From a checkpoint of a small mixture-of-experts model trained on Wikipedia.
Size: 11 layers, width 512, vocabulary 8192, 127M parameters.
Training: a variant of Muon for the experts, 466M tokens, 7105 steps.
Below are experts of layer 8 (counted from 0) of a mixture-of-experts language model. Rows are named router (the router's row for the expert), up (a neuron's input weights, with its number) and show model dimensions 320-383. Each number is 50 + 15 x the weight over its row's rms, rounded and kept within 0 to 99.
After each expert's rows: "gets" lists some tokens that make up at least twice as much of what it gets as of all text. This comes from a sample of Wikipedia text that the model never trained on. Tokens count by the router's weight.

# expert 12
router:35 69 40 37 47 33 32 66 58 36 25 42 56 37 12 58 45 73 52 29 57 41 37 56 53 40 60 59 68 47 28 39 40 47 81 60 37 45 53 45 16 50 54 63 53 65 85 43 36 53 31 43 74 27 64 52 09 26 37 66 40 50 24 39
up0:75 53 37 56 46 30 68 77 51 41 40 65 65 41 47 53 35 75 45 45 51 51 11 47 59 43 27 55 62 62 33 61 44 51 41 57 59 60 63 65 61 57 49 60 41 38 56 40 34 52 63 58 55 87 53 49 46 54 41 52 57 39 46 21
up1:60 53 67 32 51 68 61 49 35 48 43 21 55 37 59 58 27 35 36 58 46 47 42 48 80 53 54 52 39 27 52 63 38 25 60 27 33 76 80 53 45 49 36 41 51 45 28 38 83 66 43 39 50 46 45 43 61 56 97 52 19 36 44 26
up2:60 57 49 56 78 45 56 53 65 58 61 52 43 45 70 23 48 42 61 49 60 65 39 52 31 57 43 43 31 56 67 17 30 43 80 24 62 50 45 62 40 56 40 51 44 20 58 51 34 35 53 62 53 70 60 33 36 39 49 21 62 40 71 44
up3:53 40 58 40 64 58 51 42 23 60 54 38 44 39 61 43 34 60 39 36 58 55 67 62 53 37 55 69 64 71 56 17 24 39 42 55 51 20 77 21 57 31 70 87 60 51 57 24 56 34 42 50 25 62 35 36 52 44 55 82 60 62 47 65
up4:56 53 88 51 29 54 61 33 31 54 34 67 61 53 57 75 65 30 51 44 23 38 64 50 63 58 66 53 39 39 37 53 85 58 49 51 43 51 50 47 63 29 33 36 39 48 21 51 49 28 58 31 44 75 68 50 35 56 55 56 33 55 66 32
up5:18 21 26 39 18 59 48 46 64 62 49 37 17 51 39 59 57 50 54 56 74 35 45 39 16 54 73 26 63 59 63 59 33 34 42 53 47 26 58 48 42 63 44 53 51 63 46 36 66 48 65 45 34 64 39 88 32 20 46 68 44 23 50 51
up6:61 52 34 48 49 36 62 35 81 52 29 51 41 62 55 61 51 73 53 65 61 45 80 68 44 50 48 52 52 69 60 59 46 38 50 69 51 59 63 19 37 59 41 59 43 54 56 27 58 40 46 40 56 57 75 33 34 61 25 67 49 57 45 63
gets: " ", " (", "1", "9", "2", "0"

# expert 2
router:58 33 24 65 45 47 76 39 49 48 30 46 76 79 70 52 47 58 59 60 54 44 66 71 42 37 72 35 66 37 61 52 41 44 73 19 43 45 74 57 67 67 50 49 31 52 57 21 41 27 45 52 53 68 26 81 57 24 86 69 38 59 43 45
up0:57 12 29 57 20 44 49 72 57 44 28 62 68 39 64 49 42 55 38 41 60 46 47 33 67 67 65 56 27 56 50 37 45 00 41 82 47 49 36 60 54 37 74 28 45 50 77 72 55 41 45 35 56 67 06 34 75 25 34 62 63 36 29 24
up1:04 43 31 53 49 52 74 44 26 76 77 68 38 52 42 46 77 58 78 34 49 35 32 84 72 39 32 45 60 16 45 33 26 40 71 71 81 53 42 58 64 37 70 42 53 51 51 64 62 50 66 41 55 53 52 51 83 45 34 38 31 41 38 46
up2:65 63 29 53 36 28 33 54 33 43 48 41 72 37 67 48 47 78 58 35 46 64 49 49 40 47 51 56 68 35 62 57 30 40 79 48 60 47 56 36 54 34 57 75 37 36 76 73 34 49 19 51 39 59 74 59 44 57 66 47 43 45 69 70
up3:32 50 47 65 62 51 58 38 40 59 62 31 50 44 46 66 39 50 62 54 67 34 39 46 55 41 73 75 45 62 80 51 65 39 36 52 38 27 40 79 41 39 61 59 46 63 34 64 52 62 66 36 39 66 12 59 73 32 58 46 41 43 20 61
up4:27 55 32 38 78 50 51 51 42 65 50 54 44 48 66 61 53 96 50 54 58 59 52 56 49 55 43 53 70 50 52 47 20 57 41 26 56 52 65 55 70 39 24 49 38 47 46 44 49 75 65 15 29 44 84 47 52 52 31 55 58 39 70 58
up5:34 09 40 41 61 37 34 51 40 35 57 76 47 43 45 59 47 72 39 37 45 43 42 35 54 61 41 49 57 36 48 51 51 31 61 46 26 24 52 63 49 74 41 69 60 42 57 23 41 44 37 30 12 42 64 58 61 33 51 67 35 46 65 58
up6:55 51 67 62 31 36 53 53 57 68 42 73 53 43 35 39 47 42 66 62 42 53 62 20 61 22 59 45 45 55 97 24 65 41 58 72 44 45 53 56 50 59 40 57 44 57 22 49 48 34 20 61 63 63 35 24 44 30 83 44 59 53 61 32
gets: "-", "|", "%", "N", "ul", ")"

# expert 6
router:71 55 36 55 31 64 54 39 23 27 68 64 42 46 47 45 49 64 44 37 43 48 60 41 46 43 61 39 24 50 62 57 35 46 56 37 39 42 72 64 50 55 49 62 36 62 40 31 60 38 62 50 68 75 54 45 48 45 50 65 18 61 50 38
up0:61 47 60 56 29 53 65 50 58 46 57 40 53 25 36 60 39 52 47 60 38 77 66 29 56 42 45 57 59 42 70 62 59 11 53 36 56 20 60 31 33 42 45 61 42 77 51 52 48 38 37 08 60 58 37 62 42 82 45 94 49 45 55 36
up1:65 56 48 54 75 72 39 45 44 18 44 53 29 35 58 66 28 57 66 52 24 32 31 21 56 44 64 59 53 40 74 39 57 70 43 79 32 22 67 43 40 66 64 66 56 79 50 51 44 60 38 71 32 57 28 69 37 51 44 49 39 28 40 43
up2:38 53 61 26 42 65 51 68 44 40 50 56 16 48 44 49 50 65 38 50 16 29 58 55 55 65 69 48 47 31 64 42 58 28 19 48 79 70 59 45 42 37 52 24 65 47 42 14 69 58 63 71 57 48 00 46 54 50 60 32 36 33 33 40
up3:64 65 74 75 52 36 50 33 64 30 50 28 43 47 45 69 37 79 26 32 44 50 53 59 59 72 53 58 45 70 67 60 55 61 68 38 49 15 71 35 33 49 41 34 60 38 12 67 14 52 57 60 46 47 34 42 45 33 71 59 33 46 64 44
up4:81 27 39 54 28 82 41 59 68 14 53 53 62 53 41 66 64 65 53 39 51 68 51 79 29 41 58 51 69 47 51 68 76 33 67 68 34 57 61 45 72 27 53 51 76 54 75 56 63 46 70 18 39 79 40 39 33 57 63 64 33 44 49 44
up5:47 58 64 51 62 55 50 26 24 42 35 50 48 55 46 64 31 42 20 32 69 47 48 53 40 58 79 53 50 24 67 29 40 70 43 33 35 30 87 69 41 68 82 34 60 52 60 58 28 38 49 48 33 58 40 59 61 64 40 32 47 42 61 54
up6:55 46 64 28 65 34 65 36 84 50 58 61 30 54 42 59 25 43 61 67 61 62 51 70 15 49 40 59 40 44 64 47 28 58 37 56 52 54 51 59 32 76 57 57 17 50 66 62 29 34 71 50 56 82 44 29 74 61 69 50 28 43 32 42
gets: ".", "'", "-", "E", ").", "A"

# expert 7
router:55 42 39 50 55 27 66 36 72 38 25 47 68 72 21 46 34 65 45 72 60 34 24 75 77 54 21 39 58 70 59 65 70 30 45 54 51 62 59 60 55 38 41 57 24 51 68 26 47 43 43 45 53 48 57 50 33 37 47 62 53 60 31 27
up0:43 50 71 53 57 35 58 58 61 58 53 61 74 53 37 29 58 42 45 59 36 37 63 65 62 65 72 36 35 49 70 53 61 61 61 62 75 68 50 68 65 55 61 38 42 29 37 61 73 67 62 67 64 54 60 46 56 69 64 59 28 61 31 41
up1:67 54 60 56 37 58 49 56 57 51 34 57 76 54 24 50 34 53 39 66 44 62 32 64 64 45 31 61 37 43 62 49 41 48 32 26 66 31 31 35 36 35 49 40 54 38 90 58 36 42 44 42 32 59 48 45 23 71 74 47 30 52 40 44
up2:23 73 81 72 32 37 78 81 52 38 62 60 51 50 62 57 51 42 44 61 71 57 42 67 39 37 43 46 38 44 48 61 58 49 45 72 42 41 52 38 49 37 21 52 49 56 63 59 80 36 62 50 25 61 56 50 83 84 68 68 56 51 46 29
up3:62 63 59 55 59 67 40 18 57 55 61 41 55 59 34 48 26 36 50 45 22 60 21 54 77 61 51 57 67 63 41 67 68 43 45 64 60 98 50 72 62 51 73 58 66 49 46 57 32 22 49 59 55 45 51 57 30 36 36 46 25 51 60 32
up4:39 46 42 39 39 32 66 79 41 69 36 61 57 47 47 71 26 23 58 38 64 67 38 32 51 49 54 43 36 35 49 71 21 67 45 64 63 44 35 62 93 65 68 56 57 68 38 31 52 43 53 24 12 67 65 37 37 20 18 41 46 46 59 77
up5:56 60 41 56 48 54 65 52 67 30 55 53 47 68 56 49 34 32 67 55 94 76 39 60 46 65 44 45 41 42 79 47 53 50 59 33 53 29 60 55 57 53 55 62 55 53 99 51 17 60 58 47 59 77 41 63 40 39 47 67 44 45 70 46
up6:51 57 52 61 39 72 40 28 81 45 45 87 35 39 09 74 42 56 29 39 95 36 89 18 45 67 55 69 45 50 72 54 62 56 17 44 73 63 48 59 48 71 28 51 73 23 75 58 48 40 54 58 51 78 62 47 28 44 56 58 42 52 63 60
gets: " |", " was", ";", " is", " an", "=="

# expert 9
router:46 62 45 35 51 70 45 33 36 37 44 62 64 80 31 55 26 76 62 63 61 44 38 77 71 20 32 72 54 69 49 52 43 34 32 45 66 49 47 63 45 80 37 63 44 68 57 73 44 26 78 45 59 46 46 39 46 48 64 76 24 60 62 53
up0:44 63 47 13 28 28 38 43 36 44 31 62 45 60 54 40 44 68 57 27 84 38 31 19 60 52 58 49 52 57 35 40 73 45 43 83 55 44 61 72 29 58 53 44 48 63 35 66 39 64 52 53 49 82 38 43 42 51 50 37 63 48 38 49
up1:49 67 56 57 45 60 77 44 69 30 46 56 66 56 56 56 47 63 53 43 55 45 56 51 38 41 55 59 94 57 47 55 47 44 68 59 49 61 54 56 63 61 32 49 56 42 57 37 34 53 15 55 37 40 50 39 29 43 61 58 60 73 33 65
up2:62 49 49 65 38 46 83 42 46 40 55 38 66 47 32 42 27 73 57 35 51 52 34 36 66 12 21 53 51 52 85 69 37 36 69 49 63 57 70 48 44 45 77 26 49 42 34 79 80 45 52 28 59 57 75 38 78 28 53 63 55 47 47 24
up3:73 60 40 62 26 59 40 47 37 51 61 45 59 37 58 45 68 41 26 55 61 56 61 61 23 54 59 26 51 64 53 45 56 47 63 45 29 43 72 46 46 60 60 52 42 25 54 62 36 58 62 63 28 38 43 41 40 42 35 13 59 45 49 66
up4:25 66 66 40 58 61 63 79 43 50 65 47 37 71 48 33 64 46 43 74 41 30 58 69 75 54 47 53 68 58 36 51 46 57 60 45 42 69 48 48 30 37 61 81 63 41 48 47 18 57 54 58 34 19 67 70 25 37 45 41 42 32 57 67
up5:57 55 34 54 66 40 53 51 49 65 35 69 47 54 47 78 68 65 33 61 56 63 54 33 22 27 62 51 56 33 47 54 33 68 65 60 48 48 32 17 46 64 62 45 62 58 55 33 30 16 42 36 52 53 44 55 44 62 56 17 35 56 44 31
up6:62 35 40 50 49 57 62 77 63 56 48 40 35 40 32 53 22 57 73 18 48 37 24 63 57 70 22 55 59 68 54 69 54 35 61 73 24 45 58 51 45 33 44 42 69 40 58 49 75 68 30 64 33 30 32 41 48 30 50 60 26 49 49 54
gets: "|", "-", " |", "ed", " re", " as"

# expert 1
router:56 49 43 43 26 33 54 70 60 45 71 22 89 41 56 58 31 46 57 50 48 42 59 79 37 48 46 53 51 56 56 46 71 53 73 27 31 51 61 72 58 61 75 69 71 50 48 51 44 34 52 42 78 33 61 53 38 42 49 81 40 60 29 50
up0:46 28 75 62 69 82 49 47 51 63 55 42 29 53 71 70 32 42 52 52 52 59 39 42 66 52 44 47 66 51 54 37 52 58 47 57 47 33 46 77 31 67 56 59 40 60 28 17 35 51 43 61 66 27 43 83 50 71 42 37 29 66 30 34
up1:49 58 75 54 74 41 66 68 43 45 44 68 46 49 16 37 51 52 35 24 72 34 53 50 64 49 45 45 56 26 23 58 64 58 75 62 56 13 47 40 48 58 47 09 37 49 68 33 30 84 43 37 41 58 60 34 47 67 53 38 50 47 55 78
up2:53 39 28 68 43 77 35 64 26 61 63 42 54 22 42 59 61 26 47 52 46 10 68 25 44 28 49 64 21 76 43 44 65 11 41 41 45 77 57 45 59 34 38 82 32 62 50 51 33 75 43 41 35 23 33 32 43 64 47 46 46 59 45 47
up3:50 58 67 39 60 60 62 53 62 29 64 65 68 43 71 35 67 43 21 73 46 58 45 35 63 62 54 29 50 81 53 25 46 51 53 44 41 35 79 60 71 37 84 53 36 39 77 33 33 60 58 75 55 60 39 48 51 39 49 42 48 71 39 22
up4:83 17 60 40 73 46 68 53 66 46 66 54 57 86 58 63 40 48 68 26 57 41 56 68 44 66 40 76 26 50 77 43 45 76 36 53 64 38 40 52 67 48 52 55 61 51 43 42 87 30 51 54 60 46 52 51 55 91 54 36 39 57 57 69
up5:68 45 72 60 40 50 76 13 61 31 46 46 60 62 65 48 47 52 57 51 29 48 53 48 42 25 38 65 84 32 65 49 50 67 53 41 44 61 46 64 37 33 41 57 48 55 65 66 44 30 37 51 36 63 43 38 64 39 49 49 45 64 59 52
up6:63 30 30 36 52 51 62 41 51 38 65 58 83 32 26 42 32 53 42 48 43 68 51 52 34 47 40 33 50 60 92 36 65 44 48 57 52 18 45 36 06 65 40 54 60 42 53 55 38 68 57 55 40 57 51 63 59 64 59 37 41 52 63 70
gets: " ", "1", "2", "3", "0", "4"

# expert 13
router:59 48 00 58 24 70 52 59 33 34 54 44 74 78 52 30 28 47 39 70 51 40 89 66 45 73 57 44 36 50 48 53 63 46 75 63 53 60 98 55 53 58 17 76 56 62 63 57 38 56 84 27 47 52 43 41 45 29 64 67 24 64 75 35
up0:44 33 45 43 56 54 45 61 35 66 73 44 38 63 80 67 53 45 44 32 57 43 20 73 62 22 58 58 49 41 48 60 26 37 45 53 41 52 48 37 23 40 64 54 48 62 52 47 50 57 58 28 56 34 48 55 86 65 45 39 35 58 47 53
up1:73 45 67 69 43 50 34 77 72 43 56 51 61 64 41 42 70 52 42 56 71 59 53 56 70 37 49 27 50 40 56 67 48 67 54 52 54 45 56 83 60 47 41 61 57 61 38 56 69 28 33 49 69 49 42 52 50 47 70 45 49 61 57 06
up2:58 64 57 58 46 11 43 41 39 58 14 55 53 36 32 29 56 81 70 68 50 39 39 69 51 58 39 49 49 66 71 51 53 35 61 32 70 55 47 14 26 51 36 43 30 70 47 68 56 51 46 70 72 64 60 53 40 45 67 72 61 38 23 43
up3:67 67 49 60 54 36 55 61 35 32 73 34 56 31 61 21 60 63 71 43 48 50 57 18 63 45 50 61 53 36 63 77 61 81 52 57 63 45 57 43 27 62 56 18 53 60 53 57 32 58 42 63 28 70 57 60 64 38 49 76 40 59 53 48
up4:53 25 53 61 74 78 55 14 37 76 27 56 64 50 39 06 54 64 48 51 53 38 32 44 43 48 57 94 45 47 41 26 59 47 29 44 44 35 61 46 59 50 30 40 58 46 13 56 63 03 27 52 33 78 39 35 22 60 61 49 38 64 70 56
up5:49 44 35 72 60 47 35 49 58 61 27 72 41 54 55 47 18 78 45 58 39 34 39 45 47 45 51 63 67 29 69 61 65 52 33 50 54 55 29 46 33 35 48 55 56 47 49 67 37 74 51 57 26 38 66 67 50 46 43 35 58 75 45 20
up6:20 49 48 68 24 59 36 46 55 53 51 50 62 49 57 53 54 56 20 45 64 58 78 62 53 57 33 65 53 39 57 40 53 70 72 98 51 45 65 38 52 25 54 44 64 49 34 35 63 26 54 47 38 65 55 62 54 66 33 41 43 49 60 46
gets: " the", " in", " a", " The", " of", " his"

# expert 10
router:79 36 44 55 49 63 67 72 61 24 48 56 60 71 44 54 30 75 35 78 40 50 60 58 35 34 27 53 60 55 56 42 57 39 34 57 53 46 45 57 24 73 40 78 24 62 53 47 03 61 35 66 64 57 54 60 55 56 56 48 47 72 43 65
up0:30 40 57 45 23 50 50 30 62 43 47 51 29 60 82 51 33 29 55 41 67 61 37 79 56 30 46 54 62 24 53 33 49 69 66 29 64 52 26 39 31 59 54 25 33 70 49 54 03 68 54 38 41 34 40 58 69 51 64 24 73 40 14 46
up1:56 42 56 44 23 45 44 54 57 14 33 26 72 25 68 52 82 79 34 54 55 49 75 46 63 42 31 43 49 99 47 48 42 41 23 36 48 43 76 28 25 24 49 21 58 46 87 61 56 12 66 42 34 53 51 29 58 72 66 29 75 65 48 50
up2:42 59 22 48 55 42 09 42 19 56 34 51 37 76 31 35 28 46 26 22 26 43 37 47 75 44 70 51 61 00 44 37 29 44 54 56 43 44 47 35 63 74 55 55 57 59 38 48 38 21 31 57 40 83 31 32 61 54 39 54 54 61 39 25
up3:36 59 89 59 37 44 54 14 42 39 50 46 54 36 42 58 62 61 56 66 35 42 51 32 68 25 26 60 25 35 38 39 47 23 73 49 51 42 07 49 21 39 35 45 42 76 42 47 36 61 38 43 55 45 56 46 62 82 85 70 55 63 58 56
up4:35 70 82 25 24 32 85 73 59 27 47 35 55 63 42 52 26 68 30 65 33 54 51 44 34 49 52 49 56 34 67 56 52 56 32 49 61 51 48 50 52 52 44 59 52 94 29 32 46 29 59 66 39 46 37 65 81 59 50 36 57 41 51 63
up5:68 49 44 48 43 54 85 51 63 38 39 48 49 58 51 53 22 66 56 53 40 43 49 62 29 63 51 42 51 54 42 40 59 54 13 47 38 58 45 58 58 12 26 55 43 26 61 36 25 57 67 54 51 40 09 58 44 81 73 61 76 65 26 46
up6:69 55 24 41 38 54 66 54 49 50 51 66 32 43 44 60 57 23 58 26 56 70 83 58 47 51 85 65 22 42 43 59 33 40 72 50 54 65 51 33 59 62 53 61 52 42 24 51 44 53 36 63 45 56 71 39 34 53 39 56 50 72 21 61
gets: "s", " he", " it", " had", " has", " He"

# expert 4
router:56 59 41 69 21 70 77 94 53 26 35 38 53 32 23 55 50 40 64 54 59 61 37 43 46 45 28 50 27 67 59 41 57 72 46 45 46 91 52 59 56 61 69 66 39 90 53 60 47 44 22 69 47 51 31 58 55 42 93 49 33 63 44 48
up0:93 44 52 60 22 67 42 37 57 30 66 37 57 53 54 23 83 17 54 49 74 51 55 30 36 43 52 23 52 64 72 58 38 38 58 61 46 47 51 45 56 55 42 57 43 68 65 70 63 65 52 53 50 63 52 56 72 35 72 71 36 47 52 58
up1:40 23 52 54 30 33 54 37 56 47 34 68 56 65 56 41 38 27 51 46 72 46 40 51 07 35 35 33 56 37 32 53 35 67 55 55 51 57 40 75 40 66 84 36 50 55 75 50 36 61 47 48 48 40 49 70 42 30 65 57 48 46 28 71
up2:40 41 18 51 49 53 79 61 54 73 36 39 82 75 63 45 39 62 67 58 31 65 35 71 41 42 36 65 53 65 47 43 52 62 54 37 48 58 57 45 61 56 66 68 55 42 59 39 51 62 46 41 56 50 50 38 45 47 75 77 51 21 40 54
up3:26 38 46 56 32 45 51 68 58 42 32 32 53 65 35 39 51 40 62 49 48 38 30 49 43 44 59 41 63 84 57 52 56 55 41 31 45 50 62 43 40 62 59 59 66 73 32 74 53 49 61 80 18 47 61 75 82 46 68 53 29 51 52 39
up4:51 44 40 40 46 71 44 63 79 59 58 40 39 49 41 71 83 75 35 52 48 29 18 62 51 76 43 36 49 63 44 75 54 33 31 52 36 34 52 54 35 48 49 38 65 46 36 41 56 52 39 56 87 70 82 39 39 48 58 44 35 34 45 28
up5:37 64 30 68 49 70 35 86 58 65 72 27 53 34 37 62 45 55 59 62 42 53 33 47 88 57 06 53 71 52 44 45 44 49 42 61 69 71 46 57 62 32 64 55 53 55 62 37 50 52 50 30 78 33 25 51 16 52 41 25 59 52 48 40
up6:75 90 41 65 53 70 55 54 35 35 58 66 55 58 36 67 28 55 60 49 43 63 52 47 80 65 32 40 40 67 59 48 46 15 34 62 72 32 66 71 69 35 41 18 40 61 62 50 71 55 32 62 31 31 59 55 51 20 50 24 30 58 30 44
gets: "\n", "==", "===", " ==", ":", " ="

# expert 5
router:53 23 23 72 45 57 52 71 50 37 52 45 72 67 36 64 24 35 66 53 68 55 42 41 70 36 41 57 32 62 42 73 59 52 75 45 49 60 54 75 53 50 41 64 16 59 58 63 31 52 52 53 47 31 36 54 28 31 65 90 46 48 58 29
up0:71 33 38 49 67 77 60 31 41 38 68 30 85 61 52 36 86 29 56 59 72 62 48 27 58 43 50 51 56 36 76 46 37 66 41 19 34 48 43 53 59 40 63 48 61 69 49 33 55 49 56 41 40 43 30 33 27 57 56 50 33 44 35 53
up1:74 28 59 72 66 46 67 65 53 54 75 34 43 56 50 44 43 32 80 48 28 35 71 29 54 44 54 69 52 59 37 47 58 78 69 24 34 49 57 47 43 26 58 49 48 32 53 78 32 74 41 45 34 67 27 63 65 22 47 46 47 36 48 44
up2:49 43 43 40 58 59 86 41 53 61 62 30 36 64 33 53 66 52 70 32 44 36 07 47 49 52 53 63 40 24 44 49 44 61 84 11 70 52 58 55 49 55 49 74 33 61 49 28 62 31 41 49 65 49 47 33 26 43 60 45 45 53 35 22
up3:36 56 48 48 36 47 66 47 36 49 30 74 60 44 45 56 43 40 40 58 20 55 60 46 73 33 54 69 27 51 33 52 35 45 45 39 76 32 51 71 15 50 42 45 67 43 71 39 62 41 58 73 59 52 50 48 59 55 39 43 57 60 52 38
up4:47 53 35 35 91 47 37 86 54 54 50 60 40 30 42 50 39 66 51 45 70 80 68 46 29 43 49 50 53 71 57 55 48 50 55 56 64 54 38 21 68 54 68 43 46 31 40 36 62 32 32 42 55 70 52 25 42 64 23 65 50 12 63 48
up5:29 41 62 63 59 31 43 41 42 49 55 27 29 33 24 47 20 32 79 58 54 70 56 30 38 52 33 52 64 60 34 70 55 42 33 31 94 37 36 68 80 47 35 59 52 63 40 51 48 63 45 44 49 38 40 46 61 35 63 42 55 22 66 69
up6:44 30 37 56 38 53 56 20 51 66 57 16 24 30 47 40 48 57 43 46 54 61 57 21 47 61 46 54 57 69 63 63 37 54 60 44 73 62 54 54 61 78 67 52 52 36 56 29 49 78 44 42 72 44 18 59 63 49 68 53 45 58 66 34
gets: "0", ":", "′", "°", "}", " released"

# expert 0
router:73 42 56 59 37 68 76 59 55 37 49 61 78 60 44 53 49 71 33 44 43 69 64 65 54 43 40 64 65 54 70 71 46 21 51 81 22 32 54 41 57 60 43 43 56 75 59 50 26 27 46 45 59 58 40 44 24 40 58 70 61 44 32 72
up0:80 57 45 76 70 62 49 58 61 37 64 40 66 47 59 19 51 52 18 62 50 43 39 53 46 51 67 61 37 43 78 37 65 34 53 66 50 48 54 50 53 46 49 30 45 51 51 38 51 54 59 64 69 46 24 59 34 49 50 45 58 39 71 57
up1:49 80 43 47 54 52 56 58 80 53 76 70 57 52 55 63 45 54 53 62 27 30 63 41 51 65 45 66 28 49 62 59 35 69 37 45 36 33 44 49 56 41 53 65 53 27 50 51 27 75 44 58 65 40 67 56 59 32 35 73 40 49 70 50
up2:62 37 67 40 35 76 41 31 32 28 40 67 38 08 69 41 54 47 30 49 27 21 13 84 81 32 49 48 75 62 51 18 29 62 62 57 47 30 68 41 42 41 69 45 73 49 46 50 29 41 43 43 78 45 62 50 64 27 30 17 44 27 21 46
up3:38 33 49 74 34 52 67 42 59 60 48 50 77 41 40 62 47 52 65 51 36 47 65 38 61 38 45 30 62 48 11 44 44 43 41 47 29 44 44 45 10 42 12 35 52 74 61 65 57 33 61 54 56 75 75 64 80 61 29 54 64 71 46 43
up4:43 75 54 71 69 56 43 76 48 58 51 54 53 66 75 33 35 40 64 51 15 50 49 36 56 45 52 70 21 48 53 60 45 60 35 62 43 51 30 51 71 47 38 45 41 42 63 55 32 49 52 31 37 63 52 42 64 64 32 55 38 73 23 51
up5:39 50 43 60 66 67 55 59 36 33 65 35 47 34 63 52 57 31 28 62 64 40 49 53 33 28 49 39 65 69 38 63 26 65 30 72 56 70 63 39 65 50 48 56 40 43 36 38 44 62 67 52 39 49 49 49 34 39 69 46 59 46 46 39
up6:59 41 33 56 13 64 48 58 41 64 56 50 65 24 77 18 37 53 54 55 64 50 83 52 51 30 45 48 65 28 42 41 30 50 61 64 83 66 35 55 49 29 33 65 54 49 66 57 53 38 51 31 39 48 60 43 67 55 68 45 54 48 46 64
gets: "s", "a", "i", "e", "t", "is"

# expert 11
router:54 72 44 30 27 61 61 32 27 52 60 51 73 81 48 32 34 15 51 55 62 35 62 60 53 65 64 69 64 56 50 54 43 41 54 57 53 50 47 54 41 63 52 51 25 75 39 34 36 57 51 17 55 49 45 45 46 60 54 50 54 55 51 57
up0:52 20 62 67 43 41 45 50 55 38 15 16 45 60 53 49 41 65 62 51 72 46 35 28 53 57 57 70 51 60 65 38 44 40 39 45 54 62 62 56 28 60 25 39 39 74 73 61 56 53 63 49 60 50 48 38 60 99 65 53 48 52 37 25
up1:24 63 43 42 46 76 58 73 20 51 57 56 71 57 19 36 57 53 31 45 54 29 64 68 51 64 44 07 56 61 43 60 33 64 53 47 46 57 58 57 35 50 59 41 30 43 68 31 67 51 49 49 40 52 44 31 15 53 46 57 57 47 81 41
up2:17 32 45 39 66 43 67 45 57 50 34 58 36 35 59 73 38 52 40 42 45 50 44 65 32 33 38 00 53 68 45 78 45 62 46 47 44 87 56 64 63 50 43 53 42 56 64 36 08 22 29 29 47 50 70 76 56 71 44 51 61 44 61 27
up3:38 54 42 37 54 70 51 43 17 24 40 56 23 49 53 32 59 31 41 44 37 49 36 64 61 32 64 71 44 69 10 37 51 47 49 63 54 55 79 42 61 90 42 99 73 32 37 44 45 44 88 25 33 48 64 50 39 30 60 45 47 67 30 47
up4:36 55 67 62 69 45 24 43 40 54 48 50 60 56 29 73 48 52 50 24 61 40 46 71 47 55 60 61 54 84 64 48 54 67 71 36 45 56 30 64 36 57 21 34 33 44 59 71 27 48 63 52 35 53 64 66 66 47 36 44 61 62 40 53
up5:50 48 61 83 54 42 44 69 57 62 45 66 25 34 27 25 59 53 45 74 44 60 29 58 56 47 61 37 62 48 87 42 38 44 63 64 47 43 49 42 44 42 39 13 34 66 43 70 43 43 75 73 49 59 63 40 67 45 28 50 62 46 28 40
up6:63 83 36 39 55 61 30 54 51 36 34 45 50 59 40 49 33 27 46 64 63 44 45 72 60 69 58 64 78 67 63 65 65 36 39 50 58 60 74 63 44 67 38 43 52 45 65 60 57 58 42 58 41 49 40 36 48 46 33 24 22 66 53 49
gets: "0", "5", "2", "7", "1", "4"

# expert 3
router:53 18 46 55 53 51 34 86 55 36 32 44 65 65 39 49 50 25 23 49 72 39 67 48 41 33 52 67 47 57 56 54 42 42 30 33 42 66 44 44 30 61 47 50 33 70 84 43 38 34 57 34 67 47 37 56 66 30 60 44 18 44 31 58
up0:63 57 50 83 52 37 41 44 52 77 77 55 41 22 29 60 74 43 77 51 57 42 33 54 65 51 61 54 51 39 59 61 54 38 34 23 52 26 53 47 47 50 48 29 66 34 53 57 30 34 63 43 62 41 68 23 50 48 68 27 61 66 46 20
up1:67 57 31 54 34 66 59 59 63 53 65 58 45 37 51 63 35 79 31 52 51 76 60 53 37 41 33 41 43 50 46 67 49 66 31 55 69 56 27 56 00 35 44 50 27 58 36 69 36 43 47 28 51 32 62 42 75 59 75 45 43 36 55 88
up2:52 38 48 46 88 51 49 44 27 55 38 63 40 30 65 38 37 48 54 47 38 49 35 49 56 65 46 48 39 58 66 52 28 54 48 50 36 59 54 54 51 35 18 46 40 61 46 34 57 54 50 47 42 36 70 67 70 61 36 29 48 42 60 67
up3:19 64 39 48 54 17 55 48 47 34 50 63 74 33 42 56 38 45 54 54 63 51 29 43 49 26 89 67 33 45 47 56 44 31 43 38 46 54 31 42 43 66 52 53 51 40 49 59 59 41 37 59 52 63 39 65 51 63 33 32 74 83 44 60
up4:62 35 51 56 44 60 29 70 40 55 58 37 38 60 33 39 42 43 74 39 21 70 43 15 57 52 71 65 67 42 34 53 61 46 55 80 69 68 70 24 30 47 53 47 41 46 39 60 51 54 40 55 29 69 40 56 55 25 47 49 79 31 18 49
up5:53 49 92 37 50 34 60 65 66 49 74 27 37 72 54 52 25 38 38 48 57 36 84 41 56 38 64 62 28 36 72 70 25 44 38 57 44 23 46 71 84 43 33 34 40 30 67 55 60 39 39 71 44 56 55 69 27 66 64 50 42 75 51 35
up6:63 44 68 63 47 48 37 66 33 46 44 59 62 49 40 40 80 16 29 64 49 51 61 61 43 54 18 61 34 65 74 29 56 30 25 33 61 76 10 53 46 52 25 48 17 40 42 60 59 59 40 38 34 17 41 44 44 53 55 29 18 43 46 42
gets: ",", " and", " to", " of", " with", " by"